{"balance_loss": 0.0027, "lr_router": 0.000299, "rope_base": 8420.0, "tie_embeddings": true, "extras": ["capped logits"], "init_std_up": 0.0205, "init_std_down": 0.0, "warmup_steps": 220, "schedule": "wsd", "batch_tokens": 131072, "doc_mask": true}
Below are experts of layer 7 (counted from 0) of a mixture-of-experts language model. Rows are named router (the router's row for the expert), up (a neuron's input weights, with its number), down (a neuron's output weights, with its number) and show model dimensions 480-527. Each number is 500 + 40 x the weight over its row's rms, rounded and kept within 0 to 999. Numbers have three digits each.
Before each expert's rows: "mostly gets" lists some tokens that are sent to it at least half of the time. This comes from a sample of Wikipedia text that the model never trained on.

# expert 22
mostly gets: " that", " $", " those", "$", " if", ")\""
router:535479516473496490474482474357501520538550443536463484455462546542487436536513510492520458482509422516512530505496533475501451490434490493514542
up0:533547541554488510526552497531488524463578533476531513521529468549470489528486527538462425405528475573543490563566454543451539419542468504563443
down0:478505531468547525491548432562542516556482493546469503440488554499481498492565415484391461513571508485529475492467521526525493525495494512558462
up1:461496427462554487498429511490450436521482491471550525454511477545499465496482437486486544471497424476500515436495528491509524518466504483465528
down1:581482471533485554517517476503488444553452539487544563506534539507469480522532500479509497471554542533483439494535531514580546490564542474558457
up2:491485524485528481462421565494409510513521552527488500468507495579515503553509461465487476525492477459532493483517433483510447484450442506529467
down2:434508521490452483447530465448563471486526499498526483460477438574373535457508510509463518493503470540460489409554433493409512484509446483468491
up3:562485455490524495509430529536478403515456488476520414518522557534485530471559516557478536548485460513501502481493496493534473551476492505538472
down3:511574471485503453481510543493477523460482426448523485492429534502522515487428524537515574500488505542475512495481400466469484533437494509527499
up4:518520493481529504403526565543507496511516484455571479560529496479478475449541515496451504424450527483519508537472485479534539535485506458472477
down4:500487562466449482418539475496460494455502356473485471525465482496501494532454496557565595438615514535555499470515542503433556487515448474476514
up5:514506509497515525490453517482424454539457549488477513563479471497461408490495508464469403550495483466562496565529512510519441490522611574539444
down5:496487493514533477532486497531537500471416461462540531496591512547475534433453387498482499530520469481475577464474513508553479395455467513517449
up6:440483480525573526527439498485490406528479498525484494517454458460462601499584540413480480541600496509532485533585526520518522498405492586481564
down6:445543497465488553537465554560472533446454476483518506460503479430542528414533492448487526477480442463468517531447479521523528435499481535543437
up7:523463496529548456471476470505497512500530512477589494523498589533570503494494517555549550488505432531562498505495541457470451530507525457524514
down7:526482491483440506577443463470530452581418569466485494500496536510460565522553495497527547541518504495498520472543523456531548449518389508478502
up8:495502486467524523555499495458483487583502472548547495487538530535604572492434541575504429469474509509450482514537523473534530545455496518499401
down8:437441518568564505545514506500550439498549454405476514445502518521535433491516495470458517547423479453591530496493484520458522531581502506504500
up9:417453566469457485515539529483437495565545511466515528527484530465504520477576505508542517448506508467483518529525482508562486424464450508440525
down9:480602550530561480412468535520449504541487549482550520499443461500514476435460493540492560480468505474506548512491516517501499473527463441514454
up10:483567523444522479439505482549426424506531456489476485515526545524518474408503499522502517540493493473449385566485459460535500541460443443550497
down10:462580466533522542604484533546481529493555453470443535529481474566464538482558507514510536505509475483565462473509489486536472453506600495520494
up11:522574456464400471494451454475504487515547524512434478440445519510476535520495501443486510437482511491422501421544499477497542441488464503476477
down11:487482463509492541522454444535549456537455489502499523514432507586512529548517439527513510496552624544518451476504499505549479513443449531553510
up12:474456466529528482501465630449478479479510518452483511502513474531451467504528487414475466474506487560558511511512473541477440439517464564505528
down12:537568479514494507469444451538534544438432571544515525448490490543512514439477546503474503503543526453477504476530461525503486397547474492486494
up13:501483510461554543450505488445457511544436431523510438495503504408477484497512552407461507543477532511492526459563549470501512430412494462467514
down13:431465528438488486508507487509506468539483520498496579476499404514588495447525502546409426482570402544477463501501488476516483489455497491490454
up14:509523485416565486540509486480483457495463536475460483475481464543502541538517577563573535508485491502444540423496551592456477529525488528506471
down14:463514536399500552570499536479519531504480503508519520531529468490462513603556471523581505431505498552429461470529530495497515449498525498502545
up15:410542458513437482526556597578536463419477483512496527484475506497492526477504495537557531476471463550505533422452561524471478457514531553480523
down15:440524528477448489481476460516420502553453509526488474464508509530468499493553506465452478513463439491500408525479493585506560455481485557575479
up16:552466529498467551476467499493482545506460529542504488419486500546505489485514457513488464474501478507477467505443554456543476512527543557461486
down16:483518409565426474428556511552523511527489558594563509490467516542541491556478533515517502523451548446466516531562539476476528494533530462436542
up17:454491595495527494474431486466500518502522422540443503486512449590524419455539418467503470507465461506447486472508508535478517538412532470515507
down17:485472497537470457508554483472499489452492551484440489590514382575461584466542491551497475474442467489607523536519509500481488501454504479536488
up18:517531525521469475468469568498435494478520592498537477520534447559495440526501502483455499561485543541462508558496569484502470481532483577509504
down18:471489535473481556521535485506501524548541443465439496497511494498579519503535509538440519405503420467489479503501453524523550487554594465519458
up19:497545518521513450503472532478475568422512406524402538474454460559477440571463479496471526526514466476541443496509534497509505587454517448526447
down19:492440491577523489539552585476506471443559469512573461490525441483582562480465471504463533441527478480511505491446496504493510457439579485483579
up20:544540557511638447500418523531531450530571497539564533534512485476523467479501445449531519438523496485451497476456597518452534505428486541507484
down20:583469484488444492451576537426439530513446498466520483453510514512408526464498506509500486546480538513490553501440490478505497497564548582563499
up21:520463536540541547519477509509446495475503468463586497457515527453459512483516500514504533461474500494466453527528488472536510451452490513440497
down21:477574524509506478476468481501416466509443461475490526396519539485521519531496547409568479545492523546520426557549521546489543531534470548587477
up22:539538486485516427524481532481541429462562504521438458535460527486456513500491495462522448424531500502480431527531504499464503514499449487553444
down22:558527485499474512538509556465508451464444473490540500486467513519539532481479507544524486563492466543484563567492412465558609424519530454514484
up23:514487494522537476425521558504473517489551468526464519520476497476452498557541422564469494439498484557503443508520484506549500464447396483517497
down23:524486539523474515525527549438531438487571546523543521474506450537561523469523557486558488479478435505589524532545426531465460531512472466456513
up24:500447526499526508469495465488470475469461486420493499514494479506500529551432491511509507433420479474607513494550597513463475458503512491555496
down24:495524440551453474505519456506439532468478510539502443533506516514463453492532569497468526574501491481475463525474566468450492483516566539489488
up25:456476490532531488532502630477462494509497514509444545510476548462496509500547472511461540538609481494574512493493511525507494504466474544510495
down25:486530492525475452432530502533455430484507496485432520529427449515517497466487469500567493498496403434504484475597555544471464486575551477493473
up26:573509500480493411500503463562579433552464544604523456501481559550570477464456490519545461534526540453490541469440461451507551541552426490519434
down26:528503494527455467463421539523521501487460511449517512516501540534500434507492579493492596462569534495458550506433466600520498451545459525470528
up27:448432508506511517463495480384547546511550494455514458512476554517488500510564505459513529510517469449550526577509504491513467539536488535477452
down27:548482520502549479524548547446435341479469497596495505466540540530554454518525548438462505493525549514505383493514523453523511544484475497513499
up28:458489485505423480458475490456423425534467514557554528428468489536579483514470460491463524453483430502497534425487527432450526546496446529516477
down28:532479517502440542522448517564544505482487492415540500541502455489523450519537483507562552495523505471433519577459486425510504464521491491487522
up29:470528573424454450531546594472413422520466477483481422540446504515509547494509486475494508524504535515491516505494493482454480443466472528550493
down29:498561455489522456454555518573440442505499549555508527462499457514497515492433517532500472487427565441558498490472466446539499446544550489500530
up30:547523454485535505435618502500507521576455520461436449473456574564537504482499550530499496428541459482475460459489482518484519529565554480552475
down30:428547504522476417503480565544515514510437494489506468498517484498437416521434483429399506549509491513538520501554547541479526520529561532458461
up31:545539553541428525544475505572475471464525467489507452499504520520516503538473455531557507539533486496558559553471513455490530450498419508474509
down31:551501504574490484578535491432505507532463481520478453524457574465540565494478555600490459523547495543482535474436497443462459498513497524516500
up32:523558493543487498490500474548475409552517535455548483508511518466505495489496435587508476469496435497523486532493543530495428511552463502456472
down32:517568517520483507496506483490470513470458433407529451540500572477556600524493558509475546539529526515478448498543545527498466518504504472531491
up33:489453521501507480563522491505460506521545566515517457572461529532515494448460476510403507504482464532557504540453524489530404459525468492519467
down33:472507481550463480463461493475500489550445543481494527424504431530547514553483522432414440506496469486485469455479407517558504474513505531502474
up34:423470483460500499538454440473528538468492548552522514553481517503484472550544508487566482487492474449524441569521523496548535514462557540543484
down34:536522509436522535513461466536536492505482499526527459555489409552521476467486478402513491482560499514489481527472456483580454566478490508519494
up35:526484532533466491449462546401455525472516480527476389489528454526515528452510560447569555479510529453528512504440469662543434491542542499556548
down35:503505417500492530522480541531515524561523524463495434440537466498473539452569560520472476446453504546406538489554465509505536443456522509438434
up36:533448454502494519494524507402442507470516493499525504508493469495503472505540516487480469503539552483499448476505520506486414492502474567441501
down36:579566537515570508497511536517516470512457559505534466419507487485449567538535501392499578485494489529581476528578576460578542532545461463509499
up37:540502566492520481508477501428466510479457504521464446450409579566565455498555483500548481506490485508436514485553538576523526531443436565548439
down37:532459490458552468535454450512502488388515548535554529461427515557573476532530550520492497484573467497519461514419467542478428504500542391516509
up38:565553477498572565517455463486470468458463497498495446476556587495472565482590516488419483436502484498519469493467471567490527474470574489510404
down38:465448510484449502505536520555466513567468531487442516503489418511500408484365533529484436458569471531486519528472562515497521490531510441497504
up39:513540492491438461503458483517498442493552477569476497521524447558556463527550463522491523448518520552428468569479564523470476462462491506513457
down39:486480523489457537539475502475454452466491496486515429455466503461491570487470562398541548512475564464488511511486505439540496411496432515574522
up40:592576515506481484500473525432483462525554633491480503469513504465515490505491481518524486439497443423535528486505508484551438561531458570518521
down40:476427593486538514485459457574562488518502512486506530513534524533487495481498426493530486471474484412525540598526497452500547537463497519502518
up41:496553527552594528459518484469496542501502503533542459519513450501503531498439499516486406452549517591483524501490528480560480548486471491501544
down41:540486429583492428526498423523519410497522544475490547423531477541550520483499514488510508527460465440481536500434458460425457475494543490462448
up42:511532513521558483515476501461522477565587538501555491497459465519559415521525405516573522539510449551435471559508510502500522527512571466525530
down42:496472420464470472465563500535507512457506500478541536529487412451525479459476528445519536506511538453481458521548488506557504491483511537488545

# expert 5
mostly gets: "R", "C", "/", "L", "P", "B"
router:459503494498486496448508474474459517539536477514565503502510492545543421511511473476540443446548480495477525477513500540468480484515460448564464
up0:537575527456527545476490530530462406523487553496528507530462446519462401512517482448481493555470533559531523517473583497515522510549497562451455
down0:463372536532574446453533525385481522498451509543471519545539470473496508469413458553550536513576472550567505517480443500521583536531512522543541
up1:476470491565439531481503486528540471490557508478481477467499500544487570502519548542475457521505562482531468543562517505522506492558461485436409
down1:556537462507509485505509532526484519527465457453508497455516550469581471555534473555417570468434565464576570456532506502511534518488404486538500
up2:509546511459486482513412531506503497532515486501470504494490534533440495503523531498521475460484497506424460543502503487518481428505461537483450
down2:534466463481581457511454472441482525461460507551475529482515545479491523523471438426516459572551429487486420442552477490475457459445511523562439
up3:432572464497574533542479470500442565554526512538508469595534465473557488487447564528546503439566480531500462587529485460443450491424500542502488
down3:561461496530500522526548484488461523518523465433517492434472513427497527516433513543536563478441561524474402554482538467522540550452547435508538
up4:502453502531517455496470480518489519473500589495473466487548543490533430506438503484477495561455521508495502558501574512472529501433509582511463
down4:509496564490499615531474543422419474615504568459491481501475531429513475566535490549485483476547477403435484510415559479505539482554472510521517
up5:510514555531429465527480564503480571482476478556511495517481503511481472530460531519528473484545409525486530435533533529451477387491541524570497
down5:471520489465576532555441538503605521525579513558515530440495492466518463473494527487495512580515512493507512542566520546453549478436519543417450
up6:535507465553501485487560452425494419500520451549399516473452519547505454526421460500525461523509460523475472543459516520562529481466562471515521
down6:468516529500504477408549449489552567543495482434510530529564511538480478557522545539522443418520550469541489534547537543505549489509512509519470
up7:480472506515546537526548508524534490501577520556490490480460457463505500490568435533513430508513540580453528452545450552539442528484566491531552
down7:493492504490535481529530529510498540470483492499520543509579530485542542487509532479477504481506491468493540517504501577511455541537514542607501
up8:466516574516502520531539550505524472549527474483553469569478525486478487495533471527466481537526465508491460492536486507528490559420503569475414
down8:507505464493450482536460574440571539506470534483493467478419483467571476564502564487544494481487444564473513494551437551505469536554508450395529
up9:532454506526555517473470516473528414590593496491539451560503471551512474544528489463504508505488520476469480505501528469481470510480495496548414
down9:459481493462451439451474501528459515508453493505449458458562478497499474494425468508456467490500471541503550450507478500488482462509509544486531
up10:528509448452582498515477477547531499565552484531543513476497379485440499476450502477519480491459463441506455592534472511563536528443476483465473
down10:505502544495541460456480460518488500489473552467462489515541528492509524556564507463478505469539457511533500511467540450412516472434519502503563
up11:548500552502523514452479536558526527554492498516510501482499517563562510464520506467538444479513465515543516558444543587420499504534514492516549
down11:531527492542552500456521483554502553447545533522521472555482505540502535478502559534603521475508449516418502488549472527454482445532526480524523
up12:474403505531441530529482497461525535460568533532502504515545547461496466479494485445470475474468554513470483510479525588553487410501528473437481
down12:539516482533558458550554560531486511476452495479479514523448490532561570500534438448457532481527473473538513496462502473505517492509487429505455
up13:422516518534539502407544480487491500469452592523466518526521581488477477502504495542539518458560446467506530567513526478521497522467510537498398
down13:514499523502516489476527502503504487581549486432428488486486568529503455487502529508547501511399531449510518514515526522550498538471471542431519
up14:465494497487542503514489524517424445573410542563510537505514525452508457497567496459551462433535496521492523558480506469542500476458457441554506
down14:511462496557525553524484487539587481550551475442490533429540499448429491506469449514464478469465480532556494478566495531526496548469549498512450
up15:590511515498489510450477550545451461472524483557557434518425612555461494486397491491535484579466508529526514539511451537521500516464539528531549
down15:448490512542485486501470489430480538421547475528493504445503481469530493501553528497507472434510515565444478442548473464545571503516455473486540
up16:466446478509527460467434559448491508547497566550508503515501491460567525531479495486499538545507477522473496532482510456491513481504506496465565
down16:523520477553506537524445482519443490462437491452479518460497501442467474538500462551507455517504480423566512501538491508504491459469450527488452
up17:524532468442485478475492553520514378432503538503497463520427535562551534495512520481495524476526524469526556453533486549457468524533496538508463
down17:471481474495452478535484513545457480510552471576557506443513511510463442478504538498543475516429490494497517511422508566474575466557510446450515
up18:515477521478482508507559545495432494506491552559533465465493505536466489585448394516463433476427436498521492511479490502478533502487469485522474
down18:428459482528491428466527418508506561542585555469510459530446495497449522492498477604382404533463518547481511482481533429546534523543567525612577
up19:529481549510461541481569458542477488524454454502579496517540548518597501550446417449472466533516483555474510590454497513521484540545486566546488
down19:522461524505499522472458494498547535509496472545457515508506481464472516507469471566500442482479496429534487525515392500447531512451427506436446
up20:552487529466465489515512501504491442473528508510492431514498449567518434498493511554558497482460552509563517491506551588443500360550532496492465
down20:476454575540490503506478547512528543501571518580532484488564548513485475424550533497454578452479499421563520431449488379436553515514496487427565
up21:520552489484533439512450508446477466594532496506554485526512448516504391542419517468534466569506478469560455491505509465473521407496506549504492
down21:409445532504465526547454492472503517434470515472520491494491504524449533496475541546524479508504510524502534448518498485461552459569457512464473
up22:443502456531530383462500476503451421512506493493563534490460534532483481561492445384480447475530436528517490477456533463503526515502442504549533
down22:503463482471515424529481467445557543529484504506466503496559493588533510529545530395501499382457513563523559444503527466480519528495480467515510
up23:543511507494542484467481454537500483479585525441436520458506489541481522425559473444522502470553418478553475506467541464523446518498509485567489
down23:459452478455497466475466557531550556474495441565470539533527531452553516555500480520552528601543422485519530493451542464444456486519487477514508
up24:561593494490502512506518482533542540514550457462557505502427469498514491475497501533557531558448461484512504561537498588542499467532483505482501
down24:494555460501555534530426528495473465499498468569475567483422551485502492532485409562516473588494456518541494518574463453518455537481465474517483
up25:564514470528563477488483518427429562522514538446527472492496467529463461409499476482433539565471505514497515482572552478524471453557453464416495
down25:492486449488457491502454565502570500523554500469534507537519509512520446575420527535412506457489553562561527459503439508422554504490521592537507
up26:547547557452496558529458469458446447494441481491525477439529557530464445482491486472511555464455483547505477568494492548456543499548517514547515
down26:520460501516475514476474473446518522506504517472447526495435547489515512440520505524521568513414488461467493531454525442413514493463531463521606
up27:469475499472465524474468482501504422511450482444565531497551542478529482460484448491520512514468529519572490495529586502485496480492479487518535
down27:447496477526460485442495523513551488471450529520467518520482545464482494470486441473479504398457502500462539560489569546511497510414525493463552
up28:541447453476572502475515428459470566544463588544511504522453474469480459503430520564468439538614475473454479461553502467486477462479516566486483
down28:524487519506456464498456500456594519592461509470584454508554490472486499534466507500441455515492540553513504489510413516492500481528453552493537
up29:508484516488537485476479462576535501560583459482476492512493590552527399493546517489526499512514501435507543555531541500501485542494489501510521
down29:472485526503509528501514459482522503446424495467526542416551563468522451486475514520492471486568524503449474449540483501449495440473485518501514
up30:556494538511470505491542498492460524528518477442497533474467516578536474507490513534479449514494541531528494519561524485477493533448535529517477
down30:499504587491437479530548478544561483514526429513484541555568494518439491551496508514515453481518468535494465504545470515477536535505504501504465
up31:500476496556474543531498508506447558449536565559482464494483460511479503488461520518521539452536467484523437392445486494453522464416460530539428
down31:472540539415492549523477503523480523505428556539484461487512485475530492523569476445530466523526521439473502460455446507529494513441428476507529
up32:425469548556489454453572443555542436552443556609570466496447461497538516468516483529530552489504460560555473473538532492427474477478477466520508
down32:479431451482537511480438486475468464490475502522533465497495396454497501472480477449525482517435542486536510492546480512586591575462456486537415
up33:508469544550448512430570500558532489520478528472501501477477466529459496455517456510426526514523489464447492542587585548453528490522522464567514
down33:496456498550441450475540527548450480514422506522435473536464499488537502484510421568585425492472496537418482512500474537521558515425516518547510
up34:485427455471475513457526567492499528513466443505533464432496497485419455467544521386570533496433493461540528483514507429504526507454531470563520
down34:483454436434571534503448468498529555455481482560491504486477529451577532516516505454492512511575428502509445552521413544538466523539495508566559
up35:523494521508535439485471416462483528431522572495487462535491488505494482557436501428549545555571514492433508451487460531492545484514493537516516
down35:520442502490448454531490510541459445451542442503547513499551401479454492453482528560566516412504566487588575509527434439486664561462490496589456
up36:448458410519454515488572437542516436522450507545534489460432481530442499516544531509504455403473487540384455478525518460536509427541500477504540
down36:483476524460503493542574434414516489483525473539496481509538515561541496577516498410524514500539508465500568518474538462474492456523449524543456
up37:606472459479473472507527474527520481505506455515510527472565517500490463560519521484525513533520543492495504430526565560507454523511544531463466
down37:520528518495501514503478476472496439512523549527583385462458563439440495461524546498460471539484561514509429430537459529546488446566530468462562
up38:510554466539595452500518510476501524427495475468513477532583514535511467486504521492492491511521456522448554505448549534467466502491440507508582
down38:505537449506509595488470450457485461450504495465467488485512503458554486533466490525521593581477452457461526492558457521516470490510575533539409
up39:464496532517537497531533516477523583467471523456514444466547524487521490463515517538501433490583513605535546531559506579470538471449467521528456
down39:508492482488482520463508506532455512471458505487576485500541512525472470555506578443471477561498513415551497563473433533546518528472445517507433
up40:569516465479434547464487497539435510538513489540493517555505541517409449500512456564541450509487528479484526545424452554453445540557528532606458
down40:514507458528522447493473472466571584521473473459464479508522524455508476428537481530486475559459480530500514497499580445578498515396483429479504
up41:542512420478495498579505417514511472560506500438560540516526537593523474446496419486513483538482561460507528539489510539502482528538450539490510
down41:514498552476462483552446493531459594510519450514493495502430488469479458450451468452524464474519502501524546419524471503520389531527504453484548
up42:506496442511441476494504482481451468461505454587502471469479472587473518511446532506581449539510482522530457624490528503478576484551546495486503
down42:478469506487491473409545475562491516475431549495475553508528533447501463493534559543501521536407502439468517503482498531504459501437500394495493

# expert 27
mostly gets: " an", " a", " approximately", " another", " almost", "American"
router:480493562513515438462468520485444467516505551460530475510478523538562448479490457499488472468447463519448516478468562469489558418464549528455488
up0:400522445418501547506569481486448515484578454609489469483468515547485499537466566500542532473478515553538497495521467440509519488495522547532505
down0:574508571550475476527530433542480522526506554471495539452512467487477505522468490552440504431479539462514581496484532502451511525498449532538542
up1:508473443500494516457434405475581519546526561599513523506497451527537497403516498550502472508492489505496486546532513475508496509562508473493524
down1:477443488490438493378486554537585550471385544480502509492460500427527531495429563499505444429500454465536544519585505522556548477508531440402511
up2:508520501469450522479491533517470479479507497465485543510468507576471409422485478545482493478513513498456494499496494504438553469488447530470515
down2:504534466485501471505504474528433502525584524524596410457480476464471433525517509506477493511466511569507525549605482515514553459472528409462556
up3:511459410514543498456445461470401528514513499492545542496513494470448543513541569522525499519497466510530457464537513490560553557480521458549479
down3:505503590465439528482522537541547510535565453449472444460550514444519460526512441528526489451466509500450464510508452551532434499514493455449502
up4:522564481521525477460492510520507538388525478452526478469458481494478466505611431557457569476541563457433494505510508479510435496499523561500468
down4:572522529480601455501475464509586497513527495512523447479479430510509573496521525502510515476556512515530446454502486511534491537540420491530508
up5:477454557506502539504512539404445557500493516517499500518504554544545495574501420590528497501483463430510458509461502542546511523446472581515500
down5:481516516484480499498447496534514570526540519522454527453470485521482500457428493462453522531501584494534565460465455522455499539432428514527515
up6:432524559529446546448526460547540482492534557577545462491540530480566486506495480568503551531521469478508447541521507486495479455481496476445468
down6:467393471500546567379527528512496582522512473580537557533518493542549505491445445481508527522458520509509551492513541536481507555511437510520544
up7:492499465571537521526470469525515565444467469499491488447475475510498499439485508478499474498554529540485497456520576497434485509513494478533463
down7:558513505509554601472503537523546504441538506566414515533496489490463544511479537541572436515502466470447464467451504526498487539519445539525535
up8:519508570567486548484519524469495581534472523469465474480528512506539483444571432495480569561536485472587484543461559545500519534464538547529492
down8:501504508515448521484464498510484465558459467480485485559520479483479491477525485433438515485490497587495504526527544524569438535466450486559459
up9:498487474540544480415525510461474554468507518458553476438480557532506461565454500513581523567504500608524539521467462502576460421509457457469580
down9:457483497551456572521516572498517495506493442461554476551476479511471494432468489475542477525468479541526529483519499562552574551487510436512481
up10:508536526415428529526517533472496438455507526487445459520413520565511513524522449548555513421480553555511505552495566461577540506502483477590480
down10:528452497540515501492453492485489598557505503565513474514548511551504442484494477453548481505506458611492550586481467496532421479391512526485541
up11:477580543518529494484530518487522417538515569558577491514407435554520501507513450465471519474561501516515577483523513552451556530527554529492509
down11:498528463481526472451600505403471514584519396474534516511501538497489476503480501535528472486536456560558475551478504520570462543550486473509507
up12:525542537466509529455515544523536496493530473618506519482485524486530597503539489513489362526511458538522429538496518526557507538548521518509541
down12:531504455474531540492555496468458513494506473496546548568477488461511557499458524511566557469491549617434624508434475523479437489488470495494558
up13:517568494496497475466618545518545501511512512484440499548460482555524440503495480450461465489499446499521551419535632628520472492523484506518474
down13:494540486474515531512489462450524541457511544517494488477497544556507509475455500519446487478536529489556530463518449495554487471485461341436474
up14:587512533484451517490514509501507535461524462477459473486516465530505480487505446398516468490568508485467501524520499549484530445531522533519570
down14:579535476487496475442460544489538490515555497496412529496503475490540472534493515484494478494460480555529574479519533464438540561447546495542499
up15:477570548472472502489525475521515483494540562536480520491502558482536543509554545518619448549464510471493565471548503459444475395512503544497536
down15:500503532486595515521478518509536532515450513500531528558518541576551557527522518528487429471462485456447574528455507510471469498465502490470508
up16:486537538423527502466580533478466430467525543537467435495471503495514509472488513545546610505555509482471546563565614467549470445498448490564464
down16:460465589519497503532557534531510524514537554504441483555527536483494505427522499531593498523470455514496529524520457538574515423470496591499498
up17:470466535497493471494563446512529482437459503566596437479531507575559509486569461474537560488472524473542445550448521488533533526522482558429501
down17:485546397538555498521537515464465557495514465447495447530489534502486424568506481488487473492491443531619469516534508456544505430554452500472507
up18:527487470495535483490517480538434435485537614473464481539459533490499520474591477498476512527616432582572492440436465538507498407551467537451529
down18:464433547529547545546539508515473434437556475451520497495469455509495452493508525512513485503460466469465460464530520504461469520485497536497538
up19:533580530552455511546442473481505518442472508537528480511514503582433460467587452549437494499498450554494489477451509508562447523523577471464516
down19:505415424492545477423497530517457487549517486453479522459539543416594444525499538437505518426482500451545467546494440540487482606511520531479496
up20:542527485470466457492477596477591534569555547581455573594583596479515426463476492513577507466463561496525466439503490519478565517452454435494479
down20:505471494476432435617494530591451455465507461496570498412544537496582492447479486472539535594450520491468442445525463471427478449475520549553511
up21:495453476488523471513464501523539496497436465507516535521471509544520491441498470476505512444528496464519485492485536543585493458503478515473477
down21:521540513507523460476504493507500439542534519457513488491495461515494510454462503520494536463485464470451494475472484489521472428478519499441528
up22:497551488498531456523552516493512538482487558556499511460441515578414470502563508509514542499478458538536549562508532499474525470491472475480425
down22:474425534476544534522486543483501505477527530532491549557503531525466460453499499567561496482447519415418483588561450507592500547509456523539481
up23:478476573469556526471462513477502536421486470567590483512478466535463569465462456497487489495488416515559525400426470537541497499500554476496476
down23:455488515448541482527518531552514523484435536503492491475477482559501465511488422452475538516418471478526439535556544489491471468442434466495461
up24:511542443410477537521503485520489505484529556466503455488491490472480527489560504565437507471551527466559508517495470548517485506519496618507494
down24:560543471549520528484513487470509449507485475481543367464524540444515484503520520471479523461477470550583467518512455501527447487523446512508554
up25:512472569443453552561528424489435562487542497485483490480490515458447508514502507505481476502492542469503439524532471509503475518496496502531529
down25:461507527508462585543488428575469519524463515524472472514545485467464513510509517512471515491477487481476423470459529475518537521524464474544540
up26:475499566478508487472514510470433460514431488488474489499553500523506450511549458603526440523597512533538544412415473489536548547468447472482512
down26:505545453536566487530463479520463483506503573560546503503553488492470447603546519611504478508493529457470511482514519494400437535483498549510454
up27:533492453498489567519591563493519515520445487504525514514465492455537505492641570540548492467499558479465513466466470509526494477435561461534544
down27:445468529530449548535464524471519519469512463533549532489508530502512534485432533518543454521580548452486567436519486526469514578559434469469478
up28:473525594464432455471474484513429466453558548554613528477515458430493520440535526540601506486590430518495516481552541497526438461438488517470503
down28:532507505498458498527516537528521497459494498499474490522493567562524442545511452487398504497489525491537490529548535465515517476515564477483543
up29:519538456553557578456504525470576565478584544493513437415464521544492515450492543478514455506489527444521485490546534503547504508490517515503467
down29:535518503483536484535472466474424503500569511496551520559496453411484523445494415536515538508483391497574491476564540523474427523499444460522491
up30:429418457528509474503471550502488524524420470448470530468524509545513494483528454485486546541539542477544530497535536509438506513492529558503519
down30:609529498539542500460450506566539508533610429503527537557443509526571517502582476490467456494502492541486465419498460476474495509549516483428432
up31:427579538512491431449437521509507569477564536476456499483509479510493549499559469540505453479512478519536468521507568503507493481439470504507531
down31:482519540501514483530461504493476439532383504556493489558486498530479446510537481472522531526480576524532473531548487477549466461514569487486489
up32:535506484587440541573459569549503478388492521541473473461471534487455515495512591471575428456497487499481540468523485521450520494500426506488421
down32:556450459506524517482527434490506556520517532489485468492512450471489525507526461473503483582496418503568561462529485506554489508512446499476552
up33:516497612524477506504554515505490522536527460493544528508517531483478511460475447558533398519504471493509510439446498495474487478476469468485500
down33:478538540505491529484413515451430475553575462501500489475493556479455494556455540477493525464442505515477537490539548512409502498481548460488452
up34:595467482432482484482446538465565528436489522459530485544460559517523521527521490563508456530543476478508521528491562492545478529529520489527525
down34:556456499575458464458509521480573516490571460541496496493503473495530540506530436552414511494518516446497452475536486403526497444510446471504455
up35:492507515522493480500468507482401426548523518475508470528461474564519479504483566429588485442502545507487489476475539528505508547523534573488498
down35:475504595469488496530527537431538509460555522509509534495536515494504498570458460532422473550484552555464433451514503499629480471477550483450544
up36:493522546425464537475523487531494545522525405429576475432451426528433533524470513509417456552512475493534440579522469567469446489548530557546516
down36:505541438573522524548526502548521508422515496446506531494541459496539463514498504475472424512504500533544466569573533499480484571580515499544495
up37:505462450444521541486510525445420520435477516510504522493512513481516503447527536441468486523546481492499402513495506532450447507536515542506504
down37:522512459508490553523478490501503531512564477515499451496576455486498508555481472470450538524534522557477539547524482491518554510535460487519503
up38:467512461506450488469523525473519507479428456517512489493444519519558537553459522535485557513527549549565490478458522505472497470512479558573557
down38:510470478504534493565435531522577502497579542440467542475497452486477523529531513438529537479445479512499497442468484544386514455538578504467478
up39:448568503518432569525509489459511519489507489562508511470492493489560473506505491464576547409587492526482540475462505480513499543442492553517527
down39:481500521492488491481489555563478523470415547514459483547530514564518529529470530508533441492494488386487470478524499451489428407484455476508513
up40:569528450539488525441465516495416477518497469451391507522466496529471586527595485559495518511494492485483474499510436507485458567493543561554536
down40:465464515585521530494407531500564500472474519489471452464542502522510465567501557469485610519474438538492511507453516511456493530504552575461500
up41:467496469452539535478458502477538475521471496489499517424492522539458524452494471437543525556545463469481581521558510521468510475483549531535501
down41:423546506504453432494405484487491501543550446555520499423521497561493508524488554514526501493558518525485453549448483518471574504476453489495484
up42:559550476537478508469491484475476482613509512479404509560510525489525553443610473499499541510506501447497508489494478509516379503551462497425466
down42:404502485515500518453477557479515496481455461523482511426447456463442454543499512561436508528483431509467493486517510507476489490517527466519426